Below are experts of layer 2 (counted from 0) of a mixture-of-experts language model. Rows are named router (the router's row for the expert), gate (a neuron's input weights, with its number), up (a neuron's input weights, with its number) and show model dimensions 0-39. Each number is 500 + 50 x the weight over its row's rms, rounded and kept within 0 to 999. Numbers have three digits each.
Before each expert's rows: "gets" lists some tokens that make up at least twice as much of what it gets as of all text; "comes after" lists some tokens at least twice as common just before its tokens as in all text. This comes from a sample of Wikipedia text that the model never trained on. Tokens count by the router's weight.

# expert 3
gets: "1", "2", "0", " | ", "3", "4"
comes after: " | ", "| ", "–", "\n", ", ", " "
router:506519577461473503501541474470430445414515493583513510445451469501475542436552466516458435458519465422480521569603501500
gate0:458467412482561424540540498485593552537521529468490485508518532438416423595523425475468495465497523528513492509442574497
up0:574529540494451561448454520509469486493487473571542536440449498550489575441560537487569485483459460488512486505579454537
gate1:556468427468438605474517584618514389520553503615520505498535464572497522561476585460538482484504517504522552480467541529
up1:532474420482503562469570553532459403490512486585543532395513445575507577590477603443550457508443530480433577476508503505
gate2:602394554457478466477490459453515347567449510456525479458499478497525501470476457386460499461542500509478636509349519493
up2:549377542438478486529509476495523423498449567488500451454577488493504488414507463401490511513563469459430531570388464485
gate3:543464533535530576519610472486451599526488567495650522511512509435436529549533441442413482536502546523453510502454613495
up3:481443541539577520518600476550505564490498504519607512468538469430523441496471445456363495535479517542414459514423590502
gate4:448480453510486502593502558519422492509589481589537492564556489459484485537405489540444424530479488470609483552561492544
up4:555515518481528504489559460522534502473476571473472581500419558525538488454584508489574536508532489512408558477432484444
gate5:449578443468529439516499539469481441491478428415409468450509512515564524564587528503491578405423421585518496490517541507
up5:474422461506464549467505528557539598493516540568499533538525463503365441477445502488492495501521569419498481549476505454
gate6:479538395485514543434471549552502529505416481588553489433474541437517593514506582481444546536564419571420426524496458510
up6:551573534464513496509588486489530438488528496487524492519491507586449475424521423542575522476511594477630509521446477464
gate7:588420523524460596452523617420514555493511524601523525593572503486443504503486442485473512502466489479434530432430439494
up7:552501492568512525515548552484459507534500544558550539581585510502407467463527508436448487522419503506478475410573516488
gate8:437421473548427510424522526518440494450474486424548504497550530526454489391531544397515421595450479507399500494469529498
up8:463483567488509517472498554607497553531374580503580525476489545474473448485563524558588580612515465496515392509604489598
gate9:482514410489509470467465398485446453523527551572543584525574531470537493547553469485436510555497484543440599471543386545
up9:526464493493413471505545448505533507541455509487460532526516398473544419465426586507538477519528553481551475497558518587
gate10:528440483463467454506463473578455538508497420493510561608584503441489451492543466429561523482474497410411436449422495467
up10:472515435512428447483519507553519486545472369541565532609497485416457425468463455504519491390469526409493412385453478550
gate11:520601559442497479453546483556487471476536504522519626524522559545498546410505457504512545540530503466512499467518567485
up11:470506444501485509518460455524506468486512570605539444469472562456465460536528585528497426502499542469483570560523447498
gate12:563597504478454534553532584454442484475463465490504505500493520561555466596560522554500431490505522561511515468550476493
up12:459417510527502504562429479475540572478501498463505496576530543480475500454549473480531448471516456476518627454511548604
gate13:463515490568423511482534492510490524563521444516543492502495569451517530427428450504480463409424602505452460540477511477
up13:493450447457566433529470479544434473456504505530538549498492464541513472515563466514524483528510425465545544449469499461
gate14:433518577620511552509513475483548480384469478480495405403425544560527513461492596489369458551517452491563487466563488448
up14:587530437387464466498477525483447520617543468514486611607543456406488526546490415507618523455516555482432483527438446550
gate15:432521531493535530540573480461499485490548523505492500514515571464502525514519473451484579501443405502509592549437540573
up15:556552483560480542503465485657489575461471514530481433490412471447454546469395523481448387474533537484571456526461532440
gate16:447462474553602439468601512488564476500515517500484463482559482484416558544442466521545522477471574546448497485521548499
up16:505438463504630419506562568514526477452478524490366518501555515464473623577463498601505505503526513464456448562498548476
gate17:523620511495569441526514475628484532493479526589578493402475502573570498481460520570487479482532527549532419444604400472
up17:475542518532527507510547520561452433571451575510478490498450616522500492557468441497519508545453573466496459515552448408
gate18:510415470462482432450571529511509467499494535532498544474451603522443558493576448459508501591425456493521523482497514443
up18:525441482533479436454505532549517462491479465516504528467447605504395542527527512413481480496443435451500529526516534459
gate19:529533406456573462418526519529479515558463442504518398426492555570465500533497493514525483544557508572405503520445452519
up19:482433571533489510505481448434501498490544514469431521514475477530530495381529580404464496412439495435490470477532545464
gate20:457469432490493497540470531514530511510565435463538524445462503430352542527473485472426398520504577523488365536477462508
up20:416497474542521551499493456475504497557535454496518522480416443466520510412445478471448505554510491551482437559487516528
gate21:483476441444422580476506517502547561547522623476402485522484470497507595471536493527485516532466468559494478442447439652
up21:489502415541491497363495454550537510561521533566457471487480509538496563502529582664545522556493545654540489472403549616
gate22:431471518494455526481497533485489537506566543579511484499541491414492527489618460537468507510513421536476472503467499476
up22:502447441495433519446497481497445480546438548478416447521419584543461499510393585525466472506523482451504411421431488570
gate23:505492527443571582526489542453581502498453454543547506510460453525528467447563470505420469491605477543507541536509611520
up23:520437528405486494526520542463511525504439487481529517464460491544481445537503522551443488393550458440430521504562561502
gate24:456504434511511435588430489454513537509468452460543520511584566437559529480517535512500436458502468597565564466427504474
up24:493463474524411452562451501510496508480476415460562576500583541454581566441527484543448436490501387514560613487499463542
gate25:505551592454489482463543579444407470476483452424560431539483516516459482461498533533568512531442419525510480408460554491
up25:484478414540494470523416411558579602571514554509415503471482504521546503555491479522520454460561525471488593588531477481
gate26:484514502468495464452560488498423493440482582518542450501444466416502499422552398544445439495478504528485548575382483473
up26:459539516503441509479484490562432483423508512504585408448444532458411504456522410552438554569547482506442393585590492497
gate27:508447533341412575415644560464482426527592442551429544468437628545528458525515571509485467422511494574459502454427493401
up27:542475506401440539540591491457480469497557490535471520562458593526519426511505526498608504427435441521461538511515454508
gate28:557505520442488416405414596429571468477504454574541548483547564546535503560487561534492516557600517493421496467484440471
up28:454545496579553555575619368506402505467479550462422435464450482439452515443480438463534488482445495569516550551484537512
gate29:511489427539493497552526492442417637523495503446490486527546521532479508481496472496400438482543478489471644504475569571
up29:492470533514485591493480508459417567429534592503490426577521567495491531500485506469391475507460475445488547519484577497
gate30:481551484491512555548512477427538538510518451561595403500615475522491505579440529433448453495578527511495612533507531501
up30:427552587516465436463461471531503471497476469436417472487367555522483496411605575528509521532442448410459434459485460468
gate31:390535510511476547423385511396546525516458455473457465516442544559519545509440497582482410576530581537546434462427545476
up31:442510508457518562446410494380565512525465429497508491496435550497541561542462500523490378592499586520524452495431549389
gate32:434535385567493546494553562519479457425503488504499512552450436477483429488481469521521489444525506506519425504556484501
up32:482618420597540560485509497533537488481477554497542503457483473561505452542564468533532416447476459547481538490494461514
gate33:503538475477587447537465519545481534362564550430527412459499471442510446455594461481463475547454480522460473552530479551
up33:488510450465570448464508524576522608353541547506588387494509473433525458414556479483492533521426482547530417569497432505
gate34:418516525524512558401513503510480466438504501463585495555559538447459544473414462554526447467469442419444578420486542460
up34:427537418558506456420410540523490613594488554478547543398516544490553498394506524545473451486492552472478545443518515445
gate35:502509419445513597514573503431526529453495470530507447547523554509547516459359487459491504475448475506467463474420519526
up35:525489513623441427458464479547498433514522526495509515451457480464467483461570513468492533519543449554467514526549475489
gate36:461422473468483580489537523497478392478517532474512529492408510476468477439470519564478392568432492618620478525581523531
up36:525485501557562506492550417559569553431542569485513521572570456579498501542582535414521548459493525422459524432460466563

# expert 1
gets: "–", ".", " | ", " ", "0", ", "
comes after: ".", "1", "0", "6", "2", "3"
router:549626596455574421508509512475487535474521414487504458431467486422597463390478495512487451567577482471533492593520554496
gate0:479458465508441502583443557515534587561644499521522535577508537523484509540516489346430506471416452501438479529463448485
up0:484417442446508467544533481514471516500416499530571478591586472508496439469496562393501444468491456452494512516483500438
gate1:480526549442431544416519522447403525562514513441557559377462455420442520561607502522456450544441479483553504425506473514
up1:408577534435532522468491544449462474499534465425527509449475416479442498519504515598473439546507547513513511490469490434
gate2:428473546532480432515478532509502605548481522479500567543606459484556576554425612556443509497543498500484492466556452362
up2:607490507338505510527527458359559427542515505532478539447498442599456575569575537501473504471601458452497588586519522605
gate3:530623532521455500504463483496537505547534476491428494543538481495395504581528565518464478461523489499436461470499494519
up3:522596604536441491574516572460506472528448486461481433518449455559531467495494597453482522549527532474464502510503481503
gate4:457535520458509468469363540403494488498597494544414525535548530524501514526424460436511453607562444556495534514470447487
up4:449540511399459510469426513416461536448630469562479508519512486462526397540470438493466464620518410553527516475521476474
gate5:390529590562477495512426576381470516457616484402417528578565537512542488570555495515495490413446370482531518545574510474
up5:570482435466521489444504511532514546477345453612525435454435500464518473434476520521422478592519564544488561431483375428
gate6:589478583536491558415426524496429452493602545547446534440513474471535556513516472500565482532493479464531487562459501456
up6:415517448504530382541531433461603534561410534457556518523478516490472486476481480514422574453507489482432485437482455458
gate7:488464434566491499478468473476538508442496464429483564537486517493469469483603504612561451540500501472585496467428470396
up7:495510508538518475485521429479607498512458471512512546468452549470486516488501470506504527466498527509472502458492466465
gate8:450469543615516501506593485571481463476525498562454491543610458552546518446526510566579450625520473503494489524472483520
up8:422426549554500498496434573568516449517577434535441527504593575545468553469466483474507470638500471511413540510560397585
gate9:397550501513502517459479518473499567548518495436483484519443416520641562485485514491501530448513545473526421479510528505
up9:560442482515512552598451415525518492521518512459595563464520573480450446508480471501537532557432474414477558551484494478
gate10:625462420450494487499487453477588481456539524500330515573523546483593605481501560472500557511528541488486460576516495466
up10:552510518510423501467493522520549558539556479510373484502451538540473534426434563433511547394444349547522449455531512519
gate11:410562388498519480548498513386520447523450464490537513449514447483488508501590523533498418505480470561425452580468519521
up11:557462579484504493506487456528399466586470455490532543524519489532490588437482486603467486477594492467583527425531424496
gate12:411453471536433512473427455440496448517470547407594531519554535450522551536488579530542485364445518480471475457525470537
up12:472470491536520475553479438529512477397469545481435579494404557475455486544428515528466506389455505447435502462470497502
gate13:475484513625494495475471461539525568525461556418498555532511516429536558489548458493505483414502453490463531483404497516
up13:527456476434447580562507504475488447496570519586425495406537385473401556504475451531495466556516455441600438568547526472
gate14:525517540524439455532510466545445484535529519567547494432483559485570450505613489413464513473503490573473506485555399555
up14:499579526534425478531519480482462424591541482549544494468440535513537441488616550429489521425538531507456486522496473561
gate15:492493469570529489527489509464476525519474519488503596473507503475466420514538540528463502486493461474454553487467513446
up15:472517550578520507552442566506381581467512446505470484349480456424565459446420539524543532432525530488461387523595541539
gate16:462476524461509388616573512514560490524528506496505444440554650522430560455473552531500390509540498460445462459577505462
up16:535555554476520560465530471544475466457523513491522428518486449487527408537487493467555634506487460578549525572462586489
gate17:512417496461471558697445542506492479476555461517467412511489495534514448466457561462442522583445529522472466531532530519
up17:405346560466491535648460488519513450444585520533475494525499555480501490510501541532444524572467519521542473512515535522
gate18:533505544448543419390488537489597473458574505578527553513469539516483514532471596529506440442534486478570496565495407560
up18:516489638500518500562518507465417486480510534525531559563517505482488485524480388495498428566495514558559472472443440579
gate19:520651519561563508468501488504572458365514517418560458374502545518482535453454439427437494595518551463456525544458522486
up19:434526526505553496493442500470462499389541574394516410376415523486481448484435484476467593547525507463451486487477518508
gate20:511569464549548441467441497541495456514495450501475512404581494469527351515391473506492611513579494467504468506386529477
up20:550531472540532415461384544536503478500512457431433469423636521470546407478423479501495580518551496459530436502441539450
gate21:519466490484479497479507455594499503566525506539471492503659525568515504484447515496524494400549579520475439499503511487
up21:442497441482493647542518581436458476468557528528498481480500463457597466493473539516434537465478489528514551565537511465
gate22:532507433529488445418531537482500535537494458434529547563470431521517569521477524618495513448501524540529463547430595419
up22:489517615469495528518484492528531562423483519525438501513526549422507507515474515484501469488502528552604484496498416494
gate23:514435593500502468481479494522598449476472515563533547500462472538547646532512516566544539398632383466571535436469462527
up23:446466510529511524454499433455533497497486541447402487466460532507576578581429566521546491459560498499546467450424456553
gate24:512512569495566560616480605482480568500468513486503541532432431481502481537426500594454542505543549524516465478430529468
up24:495479597448488513591468459481485482536406494469539535527501426444543545501428465505385524506537516488417480549450567451
gate25:428580446474599503446524554490518422521482531482466535507489521504434529464415474496499430510497438495448547435457455473
up25:509528467475549577430482572572507503469476480544502487500556487481473485466444593439395427510519395503457501458503453416
gate26:521487567506488523511497498529482554525527518525472515522593484528609507588392429363586510451494499523439533510469550564
up26:517488436509469545549419497430526383446533524532486478475462549451423478417521509586470522596550480528532457468541456385
gate27:500581541556451507497497460490465414490450491480485445564533491489471541536507586525500576518519468530546590540594505510
up27:543435472479581545545529522540519645431528506521442524442481508494585467480550487447447474477482560484476424498447472550
gate28:385440464561479480446433494508518562541442460446500545494542523527509528451577637574452538471521443498495527518459371459
up28:580432562487509567513500461523520437439496443393520481412524536563485453601472467425469497637507572608494521474438529529
gate29:499534508541560532527441516506481476470586473415477503467519564603491448447498494498493435491457530453472485488513508348
up29:528506519487554550508519442583530501556466609415546419593497462494384503467570475490484545485514527454479481489501416463
gate30:557489531479433461474441505449540520440461521369483476502484478367477404516465526493538618457572437490633457461427489520
up30:523522522443508431466468544488470516442476504387494453475451495419507454520449472451527541480537470483565474500343476523
gate31:479473529527532562505500452618501431441488480451550514569539496464541541580457521485492449453481424495581502535517529534
up31:539509445480474430446514514395466521545492506516494490523481491577502464443590527525523517527530575491394558494489456455
gate32:503462496455496544485557597485508499602535536642570502424501532461415433598499472487481490571546604454524476484418498483
up32:483430481502466531420524623489532487499539521556530502429527544417488490574499566528500471565504580438530564487446492423
gate33:450552463510496555514493557501486534547481555471417518467505540459537577468487575512424512446499485446542507446481455498
up33:427454560535528472451528512453550517432509455500509396556499556484431402482453486596492507557448558501445461484514520564
gate34:426404489512604443520521541525435507505453414454478442552508523452503470536481606465445435492476530524523489550499429490
up34:497461442581455524512335495440447480530549564470492458504553404544536504578590593541515507593449478499519560512518530497
gate35:523516478427547570463545473499509523549576478532511496468466490490509446478480552368454481480514516394499487493449409495
up35:479494588450502577523432484519528472540498468576553458514504493479447524530532583361530532595487500446466495525449381520
gate36:475383563511471419412495485516528473516385498554545440408498482526537458521471504457512425478493486483527573501458563530
up36:493416598450492409425498410527550471458439518580556436401522479513545453446470508486418403458516506473496519456464569486

# expert 9
gets: "\n", "\n\n", "| ", "==", "===", "|"
comes after: "\n", " |", "\n\n", ")", " |  |", "."
router:570670587490481383549519519473420366383541452481564505496423446481465509437617511516488588548460477498511535457513486472
gate0:469576521475431432496481575518503556479526529494428617405542494438565545502558486565524545497464386457468540462509479424
up0:512548551512450475560516551539502482420579554456486618466519489463570518476565427501512560550548444521535498508533519357
gate1:588517514478510505454516513530496463520546414435397557473494518422464543505508570457578492535502423469469399504517476499
up1:421459517553527475532468425529515558452451501526578488511485440587510486479468383497507517491500515493544561526488566453
gate2:516547393599409517508422532597620446545491466466545518492486539525473603478392601536436400447570526455459487471481488513
up2:424411565480574459524610501469455556485449494485478489517492485458539431486453488443507525587450513530551498560514508513
gate3:538471466476464552521527556408456582541489556433581455542590447458509581433532561602490497504507547425528491517438487548
up3:476539572513551481486511406605564442492484463562484525498397567531471445567458409469468493522493473578468495531559510454
gate4:491471452425548499445461484514497569517486549503484524560461454513381517626488558473533532436463501473449523513472444546
up4:456473470479485469463450490502485582447518533433516544514553431509385474591524555479542478403422454480501548491431470499
gate5:530476527564539509517535458489442481488460351660488466467523476603485523503452451486588430421557542480490525506543540539
up5:459422532484541394510457517502518480549443516337500548536522524481512491510531542476424583522438408486598522512498412468
gate6:442500547512559473466426533521471454455514409456534510518478560514536431453483540436497406466552558589506506550396537439
up6:486489518489378519541563487484541469483484422509461486454451521450487577584507470534482523541550447434522499470616511500
gate7:492508464579474534556448521474464424533417521499557505533380518431510522538489539433475525496502472530511540551468500438
up7:487513504408538455435544503567450532411582484491440466534577486619526510468499467566546489525532512488457472458522515540
gate8:509526473505567530373461544462595557437524430486557585591479537457471471522490448437500504455537484406485451513493471499
up8:468501471449500532462507538467510564493494465505514526498474504531418446520519414489514493538590487467474488466477471498
gate9:540519448565518472513464453510519507486470611559427566352478421486530532513461409503485598486465518517538484594511502489
up9:479433521532499501508524493461456548495453420489515359550525559568515510513496592506438427499522511434454506463494525474
gate10:524500507554492584506553576486513567514491459394485438499441493471545404499501466481547485495541467458528408458481572503
up10:476519586520513537410553546520522514488442440430492400481472489475582421475583418407529450579458419471524451384492540499
gate11:519566579490396507396522488485492527515408484476607480487521444526548550454501501477500538499529441553482484485609460468
up11:445459445491550557623546495539621528585549538563404569524470497492491487516526517497463452565421543533553521537457593525
gate12:502486483592518407420428496530414507468452489569564532513535487607472446446573500496598502517484554544461512485493544465
up12:519379383570536439479566515532524491531452568451536529504496526577418508426615488532455424513500502552394462535470466557
gate13:561518563453486488418537507562553542491490489476512537465586550623442484515558519447435511565526470488546437423476554492
up13:616486487485658579445452498549553390541503582497552471599537582569424585453534585507550477503428512547475456461594500465
gate14:454501509580513580505593542502476555546520554515519428504509511475611469517470537489507486603545460520508434609475456478
up14:521427453387469448508452482556536496506503466527464544512507471509398530534598507481529507422497512492492488401481479419
gate15:530381457388514480478590580481559477494462502495549572492473506512622512528571488469502418496489556511494477439497515485
up15:480582514566484511486443478499446525525534515469444417526573512501400456437455548488450491521529463500507546485500495547
gate16:440465487567571382451589564523543551574540508492586485436546446457533531464511569529366521479536459501559395556465479503
up16:505413517551559454489556552535573554505542537479587501514548472452524533490507526559331478483533453456560443581464486525
gate17:396580557505580461495534563484549498539585480536488460527465537527513526538544440559465381528470546355526541317458492505
up17:603477410431421523482495375487412464469438500460473508503552470444491442494499508437511630499527470640449468677529518506
gate18:536472569496563558564554529510478463487502472556504517516551464460562454569454466541628501485541554541482526572500541544
up18:505510475439513584547511530544498523508498538549470515549585450437575461560383495540556529454545581540425527548525566499
gate19:497545432452537509547507487607534565581476473654538553394510487519512540543399582439590451558499507570616500390494472509
up19:484517424439514522482498472513556512492449433461418473619502501521499539486648458555494473464503443423512531512385609544
gate20:563530501474514433488495501503542582518521605459462512471438509451519426520493527507467544409428479463523452400498460436
up20:513480489513517450453504390488497557499498551478489507439460569475502498553474510477445517404446534512511522344486551500
gate21:522500610508488483494592493564525516512477505509597503508454492429478573437461456490495464471489459495553537556387459516
up21:502447434482490499510421476381477543520522506526441511545608557528465411547556536482501567593403480458500522491658516526
gate22:429542518488410479578549544556518560464486550480538527485498528504443508527487500523437524528470462664485540489512458508
up22:498440541574473422527491456527491501462434515451552474405464578537519531568456446460518501544447526565498525513598419531
gate23:544526574540481519501517559489444473478521460459442502477481479439424480534509536489489544613559495477479398545473470436
up23:565497394458519514415407462537523548494489578511497481507575485509536553468511461544452459469502587593561504469544446567
gate24:522494505558494561482429495586456398423442470516416552449495486556425544494524537479578539570470508581501621543523449490
up24:418521532535467413493551539620539586514442504579515411506546553370564488501497467499563525499527506519571485487526505472
gate25:461394471482443590433464479480472533485426404507600434494533513445548558558480519595412493518434600560497492369521424430
up25:502538513518539341511521474508490501508531549508370496541513492562486528455493471405509576530548445465487519557503513587
gate26:521503604593505523504553496421543476517552554505555432609462480477520556444458427545502530517485579512463467468505574449
up26:470467494441528452551398503607455544440437500607460554383413506511454415605506466476515476479465497439521542495448498521
gate27:492461523531566499644485492486560608512524533443489567489535540538504555454445480550491489384548555478482487578510532552
up27:513489434483429546362511484469443458503396454539496471514498547463477421511505507461496485619488455531489474406492517423
gate28:484546469480507356479445498498480453434571463458453595558514442524471526632454550531504569509586388429512467507513572473
up28:539525569496518575497587502503438526530440472552486444434493511456503533420526477553351460450449510590492521537533429555
gate29:438442548533518483482440495490547545498406393550516459385503483527525570538476505506488469475574526495549410436567583438
up29:499560458506510543527521494526469542466587656477451489593480479471444429444568485515486533552477537437435541530468532569
gate30:483535513543576430522473499505514541415485526477483476425474469505467549577547502437471576521536512514548480568449546475
up30:459492478486449590530476421541478507594505450507513466548557501463538434370507485480554516480476487542432480510478496551
gate31:468584487490467446516458503496494533483544539540429475547482443538624526544435538538477554452496447429540479537442543503
up31:462327563492496529459629519475504546523535437499526517453573519457448521460446344472514432549480546608459474510464494522
gate32:421420512515513556464559472445458471572607535502572471478499572487437539592477538465502407549418496622529558494565565528
up32:579605481483496531484475499519526481479461462493489477477533533581577504512604413488471557421552456430487507503469495412
gate33:496554519578507498474467500501503512481379534459462516377419486522527469479456535474448511574541618558441442476428507490
up33:442485513472504411507483461548475512447472534482470492533514552511493460563570469424526501507464504481504556501546499479
gate34:471523543518485508497468515474424503536502599489491475447467508503450494486500490464524445495500500563452422566504478499
up34:448548537450438466482502457473467515562435494450522504499490462524466524564554423604490472557499498584516530486576520530
gate35:442483501455544520449512433481573528533534466406489577430549417419458531578489496469498496547400499526550522495467521534
up35:455492456439550492439566480512605483496586558458483629465527489401434538561499534514504471505401461502528520478456547545
gate36:507507533557644478491498447487582507427485440619398569546567493468549507553563488444476473596515491494561536470465412501
up36:503448674483512500516518414449463470517494465540559490473486477483495599524498527495479520517557527518532502437436456516

# expert 13
gets: "2", "1", "000", "015", "016", "018"
comes after: "1", "2", " | ", " ", ",", " ("
router:382577570484521484463532520434456507457554507579443484419443498445434454517485431488464518508532561490459532502621499526
gate0:471488479467396471650464491451501421441498388520526484550496495504534421538529509471554493511460471481510449519407526466
up0:508511489467442518498479542483438447497427593493556618526480566535457510470558474600490464524472499518537580502524584508
gate1:507368431512584527477413525601408429512538514549442590503492416596491523445528545463435488440537511425475485428493507514
up1:538507454524396466484520481458555454546467586404521460519436456537506466559478527485555588481580586551550484505480489504
gate2:503450500484506494469410544474404466511462419547531516569532527493502533548444558531565479485455463519481562509543441502
up2:510479465528497539495493601496390504485456469554503460614478562529545521582449470542551449480483444442498552466504510489
gate3:406459549552568420466470452402532551484429534475568441601496450535489484483472445491545481570517499566558526545573454515
up3:625535448437471542458518560586455506523528461463522466419480483454372512536490490473451465498511473368468496431427550546
gate4:517596517583496462532430468446498501606455512477481462472496439593637563562504513612498484471465501512477549442446590570
up4:549557583503543469546444427435529473544419509453568489435560476592567564633495475559491498466527527514470575467522555569
gate5:468602492579537479459546526433470558453469372452512565522511483457501530490585497418499404545451475487568390457448507593
up5:536452505483473474533468472559546405493536614529468488481541475538470513536463510549518547465565486513388596550582453389
gate6:436407467529478476511518420501597443447455467424548496465598463476537541507463590509448407496504551486497507541479545486
up6:545540420470479452471503510509517496548551516499439533514482518453495518476542471511580617513491479595455551459493464518
gate7:463555462486456435606533381542493468451485425472527523481459483516548523467492508477554483433541404450465492552469445456
up7:528428416536540469446529377506593525489586586489515540495525472480458503529521526429475489579478462569434576530502535594
gate8:619523505503554429527441544464426500503547498495555529447544538485451442510549478455435527477496594455483556559453468480
up8:441552442469493417522403540614506504532574606421484537466487504520570522496495505601497599483509478561551461443553505553
gate9:535586541477520503363544515505499454387552455512466288508511507548554433498500486406532536513336499464491509479560505408
up9:495500507499467580430539486534510492382547497559486361527512476496537458499499454393561519500410560542490494501525511402
gate10:511572431539532469546422554544698550448528453481495467471515583532500513566499406602603422551463492604540564576503538492
up10:398492581539499545478479472526463568517545453530525520536520537511450558532490349525507470454616470531477493568488478469
gate11:471460468491515455591414547495504506517438575533558407488519417559535424469443470561494454479441427550458547477506466394
up11:578492452515388589421506532570492571357533519517481535480432485528484479587525489503447532540617506549534550415411557568
gate12:494485458425463520590546579617540558479487498531502467553524563477530509443547523448526512506480465564517480479509489489
up12:428555456414509487543561554597548591478500538572540440522475524561508509483569513442579515572481501580497516474526498523
gate13:498495444460424463482510539485528468504492509476484564499454492562507437459520531427494432545506482518479476495519566497
up13:478525461506442483462524531504513502559434487499485540508467496551492476472491537474451420535470525515552411512515508449
gate14:484503495521505559483537488498546455570598524485529496444539486461411567505446478557573484454497420485570476482456402536
up14:492535445457455459483505534490514422545566389407559465517555554478560533545492550608499446475525536473510470474388478523
gate15:469557499500511506554402507515506492504511434431440511480532552531433506496540464469456430474489466557481599496457556335
up15:561498493475406441457432492538418548610491531507477502490444503524484433516503556371454505437467418522436564412490478457
gate16:565567531463484554464589528485665532488565501470547493480590494539483530509415498508467426529550457493491513463456504482
up16:396516500498473432401546515502489615498484488498478515569482461408487506518559461471525470454435510587504518453513473498
gate17:505539463485500564457486328444428537526479523461513485550528603594534469525523410527637527481428436374540501514432539490
up17:449474483477479550502528575483611492499531524533506481519535465458531591460471526554418470515521546640480461483498430454
gate18:530529473477526528618473496499454470538517478480515534480533481458549445498547432557480469548473523530539481573536540504
up18:489483418544462570481523498506463501486583464473507515505490483497575440540520448573487436585493506515567476503474547385
gate19:564584458534552533471553445482508522563570461525539465427535454447505582516433411517458519526447460519513440460444567470
up19:460528484561490506522461432481621423474562486504481493473460502499568562481369430492473522452440401474442503475465484472
gate20:530447624479455505406483514489456469539497377513500515611473452508459438457463494430488495509427495488489555530529484548
up20:508378573482521491440480507422491469525416421530502521541482487479482477518342547424513557484473454435409539479516516497
gate21:465543469525653457476476457423509486541477568577528362487484466521456480535508430431403514490403421421504506425512590608
up21:523434565493421464552518555526507472470584425434480623564429521579556448457461525560557502468515562556507548558482499428
gate22:499549434562489521427404613485485512552486503463531518494524527574488531499487454571475444489433553425517548425328444459
up22:578532444390485507534494469482557517398521414481413574513491486502579447520455456365444481535520488502528431540614543523
gate23:590375499450438469547578542477482563594400566525437499461547449531496590526476512434520517500570557510409516522460531515
up23:484500589457483465479573547532408544530435527489532559525643445488467558542531472400525549525540547529425499507546452522
gate24:502460467496494487491543538505519412385495490490561484559472396523546354507543542502474532522420507567529503529431418390
up24:432508547504469543500471445478436542573533539530421498452533609488430609520430493500508486457528501375449497455557548593
gate25:451340494484430534505437451503567441602442505424544423506472546524532548478518343565461434497499522587501488528462540517
up25:491584524574599427507523514510492512369541478573439512448500516427437502492435616503557534529514468399499532523559529505
gate26:545466475543484469463436516471561469513465537509511437482549496538549601468493417596527477516495501509506543520480504483
up26:486482453498516520556487398589578431502402477462509448494573520478536428556558557425488492419500550517460535494475529554
gate27:546493420514371469525523568509545549534432469490466498496567466505479541488526543438505461547444528485461553433502565432
up27:442486588515551522474455469526468543495549465498478468476488548513538452543547520540489474417550491594507427562473412528
gate28:617445397546434483497486544435659534573455472538537517598531493477478557481481395431432476550531453471413481472486514524
up28:417542518536554601543466453513383561539581519551548487405430498498517462508475592567528530492470464545515534527489563481
gate29:494511527497547437507534461537468488530582430571426488474461602467498596453531460488434498535523536539514463562540486497
up29:515484470447547534504571496485457459461549489498462467532376553437445584484458508540427489486448488457468489528541427516
gate30:526473568582484521493454578521553391447479466533529563529512480527525448552406468436539528582562503445519475577461554546
up30:544396488497516523484464432465575524449480510452512408492505507572547535504469582566451486498518529483498503510522489438
gate31:649556466381517564538476527479436565399490440542534535547521487450593513444455484477500365555507385534554454528459519543
up31:523507463486564525462447562515368528439453560489567522405533458529470473456521446422578502453477473447453524568484560558
gate32:538558519461510551432576561499478480519454507504462485563477502450404478495548569464438590471500536540575470352471484565
up32:528524516428510440390514432441475490520535470525493531493424502556500573485467435560617451563511489458533426524410591580
gate33:446552438362461481449511407444532441448519473567524400479430509544512545474523482474507424546485433521470470450601467541
up33:481581429424450487502453467538510403482519528562546460523490449458452505347486550486546412520487463554496480554625452526
gate34:537505481555548512530409555547532525535544558513397429540588529499514461486541571536521494496566524567531496506393517515
up34:493556585497488470477574454452435486508485484458644613430447565455487543556421461553502565515441535490461574535624530539
gate35:387559517499496440512450539465521377507553413528448631545496411436562473517542524522531512484426513569540475465529486469
up35:567532510486492547497529503429624498498462529532450471470529524533419532485505382627519496504539483511368474640558539444
gate36:534438471413546468505488503576425475508471518552564557461467483422540492380511463485578464477457518585471482533457497548
up36:525512493519560506475529549568428455495513528608587618504478530449459513407487539438572504484468523534497486519470535588